python train.py --d_expert=112 --routed_scale=1.0 --norm_place="pre" --norm_eps=1e-06 --positions="rope" --tie_word_embeddings=true --init_std_qkv=0.0325 --optimizer="soap_variant" --warmup_steps=200 --final_lr_fraction=0.0
Below are experts of layer 8 (counted from 0) of a mixture-of-experts language model. Rows are named router (the router's row for the expert), gate (a neuron's input weights, with its number), up (a neuron's input weights, with its number) and show model dimensions 160-239. Each number is 200 + 30 x the weight over its row's rms, rounded and kept within 0 to 999.
After each expert's rows: a language model's description of what the expert responds to. This comes from a sample of Wikipedia text that the model never trained on.

# expert 9
router,173,215,202,198,173,192,189,192,205,155,195,253,191,225,208,209,240,267,202,181,180,176,205,199,204,225,174,194,214,152,182,152,136,236,178,195,217,204,257,213,222,220,169,228,180,193,179,240,242,209,167,190,213,220,210,219,191,163,226,206,155,203,174,184,159,177,215,235,236,204,177,195,200,193,199,243,224,232,216,138
gate0,208,270,211,222,191,205,187,189,177,170,139,206,212,221,218,181,304,189,229,225,189,172,212,162,182,232,147,225,146,141,205,258,165,220,179,243,181,201,231,214,204,264,208,220,170,225,188,173,178,212,194,161,194,198,185,189,242,247,214,196,172,197,222,196,198,130,219,162,156,170,233,196,168,238,201,235,183,219,196,181
up0,145,159,197,201,208,224,172,181,204,207,214,207,170,189,175,238,156,259,185,180,193,203,216,274,251,167,236,222,210,171,211,184,254,146,220,168,191,209,154,164,214,189,172,247,239,163,215,231,243,215,232,219,182,190,226,259,182,168,172,208,203,160,194,223,211,234,215,192,207,232,238,221,268,171,145,209,204,145,213,237
Mid-word name fragments. Short word pieces right after a capital letter, inside proper names of places and people, such as Sh-ise-ido, H-ed-wig, Er-vedal.

# expert 15
router,190,158,238,209,179,173,141,225,195,157,215,244,206,246,170,172,235,176,203,187,176,170,190,216,230,182,244,210,195,183,228,156,160,186,202,185,212,211,174,154,223,215,233,203,214,133,221,261,146,197,204,178,184,209,173,224,194,186,229,205,155,227,184,238,169,152,215,221,212,169,211,184,185,222,176,201,202,234,212,180
gate0,187,168,222,181,202,186,212,209,191,268,181,201,222,213,149,184,241,192,191,207,171,166,182,199,174,169,203,222,189,198,231,171,157,202,171,205,173,186,199,190,214,214,219,206,179,250,107,232,221,153,205,221,164,185,184,182,199,185,194,213,186,205,226,184,209,175,201,256,214,164,186,212,233,171,174,119,198,249,208,202
up0,241,246,170,217,189,193,157,181,168,158,193,202,193,220,259,194,139,230,212,204,207,232,236,181,215,253,153,148,198,172,175,193,200,219,261,193,180,207,219,219,188,178,164,251,203,197,237,194,214,245,200,154,219,185,203,201,213,259,200,207,210,200,168,196,205,233,200,164,158,224,203,172,166,268,193,280,185,153,200,167
Personal names and titles. Given names and titles starting a person's name, after a line break, by or a table pipe, such as John, Lord Liverpool, Mary, General.

# expert 4
router,164,171,216,214,176,222,215,182,222,158,209,222,196,213,179,208,159,217,148,232,254,224,234,249,219,234,214,141,200,247,191,133,226,159,214,226,202,178,177,146,194,188,192,230,179,236,180,132,176,184,196,139,218,160,215,161,226,208,187,196,187,207,223,174,234,179,218,177,171,233,158,204,203,186,206,263,221,180,186,215
gate0,198,187,191,238,193,223,134,174,222,201,224,173,166,175,263,216,185,179,227,205,187,214,193,250,195,202,114,153,234,230,222,189,229,206,185,210,192,179,227,185,204,218,211,188,167,188,225,202,244,221,236,207,256,210,184,163,211,179,200,206,266,200,160,162,190,250,232,209,224,220,218,222,159,176,139,182,200,272,171,211
up0,204,202,186,229,234,207,241,174,199,214,180,254,222,211,213,216,193,194,171,229,198,190,236,137,232,172,208,202,240,132,149,205,238,169,213,175,203,195,213,163,228,222,158,207,183,233,176,173,194,217,179,161,175,184,162,226,226,204,209,142,170,228,210,218,180,161,148,251,205,194,169,173,255,212,180,173,178,126,245,191
Word-final suffix pieces. Final pieces completing a word split into parts, often nouns, such as -ation, -ment, -age in cleavage, -le in scuffle.

# expert 1
router,215,166,149,201,198,150,237,197,115,169,224,167,157,143,158,222,215,218,242,159,212,166,209,236,241,169,282,219,226,209,154,233,228,170,230,198,221,148,218,224,182,184,174,247,212,177,210,302,233,214,253,211,221,231,211,205,187,194,193,186,220,237,140,237,156,215,215,161,226,154,202,162,171,180,152,213,161,232,209,172
gate0,217,220,208,241,216,265,251,213,169,205,205,244,209,228,207,162,249,164,206,197,141,196,205,203,196,164,165,161,249,247,206,225,207,204,189,194,193,293,240,256,210,149,200,234,229,243,185,255,218,210,160,224,214,255,206,173,181,224,180,223,142,231,219,184,204,210,189,206,167,151,183,116,154,140,211,124,173,189,186,213
up0,174,169,223,131,191,184,169,130,229,185,186,183,165,235,211,243,133,243,223,243,238,210,181,224,177,188,245,163,189,176,177,207,211,201,150,222,201,152,164,201,182,229,168,231,163,180,190,199,201,205,277,244,206,203,268,198,287,173,232,180,253,234,224,176,235,211,205,183,216,171,202,205,189,226,184,196,185,199,170,225
Table cell separators. Pipe separators, dashes and numbers inside wiki tables of election results, sports stats and careers, such as | 3.08%, / (0), –.

# expert 6
router,206,193,181,221,183,239,160,169,175,216,242,152,180,271,239,207,252,164,175,144,165,203,195,246,208,189,212,207,221,181,185,252,221,192,172,246,138,195,214,163,188,236,207,222,123,164,224,198,195,224,169,195,203,218,191,210,232,185,188,183,189,249,175,212,214,237,192,235,204,215,167,223,213,220,254,174,153,214,177,204
gate0,207,200,222,238,191,207,223,215,212,236,225,182,185,205,203,177,230,219,177,185,189,182,169,185,211,182,150,226,163,237,248,146,147,197,192,245,232,172,134,148,196,218,152,169,216,245,276,194,173,181,202,167,138,227,171,195,229,221,186,219,237,203,165,233,248,210,198,178,216,190,175,234,160,175,205,208,224,164,223,217
up0,227,224,231,189,239,180,207,168,214,204,260,155,231,192,226,222,186,208,220,215,278,208,230,175,201,168,234,174,275,212,216,248,225,170,171,213,264,151,253,221,233,250,183,177,180,221,224,215,209,195,217,248,169,181,162,241,139,203,194,150,158,233,172,185,145,218,158,198,170,175,181,170,192,167,219,155,202,181,220,215
Infobox and taxonomy fields. Field labels and values in structured infoboxes and species taxonomy lists, such as - Genus: A, - Born:, - Type, first digits of years.

# expert 12
router,150,164,182,191,221,195,205,190,204,202,224,237,194,205,188,289,193,181,166,204,264,159,192,233,146,169,166,167,216,127,192,190,227,226,222,153,208,203,218,229,146,249,220,240,209,222,194,244,147,215,218,198,224,204,230,207,199,152,167,174,190,239,153,213,179,245,185,190,185,224,157,172,225,180,221,215,233,214,225,179
gate0,210,209,197,251,207,220,221,176,154,172,183,207,204,181,205,168,140,188,206,244,236,240,242,221,205,246,258,186,253,218,259,185,201,183,181,198,174,221,193,206,181,164,232,209,182,224,189,179,182,206,184,201,197,192,169,186,228,170,215,212,164,207,232,220,175,232,176,219,222,239,222,219,194,154,190,233,244,238,216,229
up0,210,224,210,191,208,170,260,248,216,231,216,259,203,228,208,174,218,197,226,215,169,225,202,181,200,145,199,214,203,252,203,258,176,204,219,122,152,205,219,234,196,214,201,236,261,170,196,228,243,186,231,184,194,250,227,228,175,194,204,200,205,215,149,219,148,127,240,198,213,249,167,196,191,265,195,185,175,185,202,207
Leading digits of dates. First digit of a year or date after in, a comma or a pipe, as in released in 2019, (1898–1986), 6 August 2018.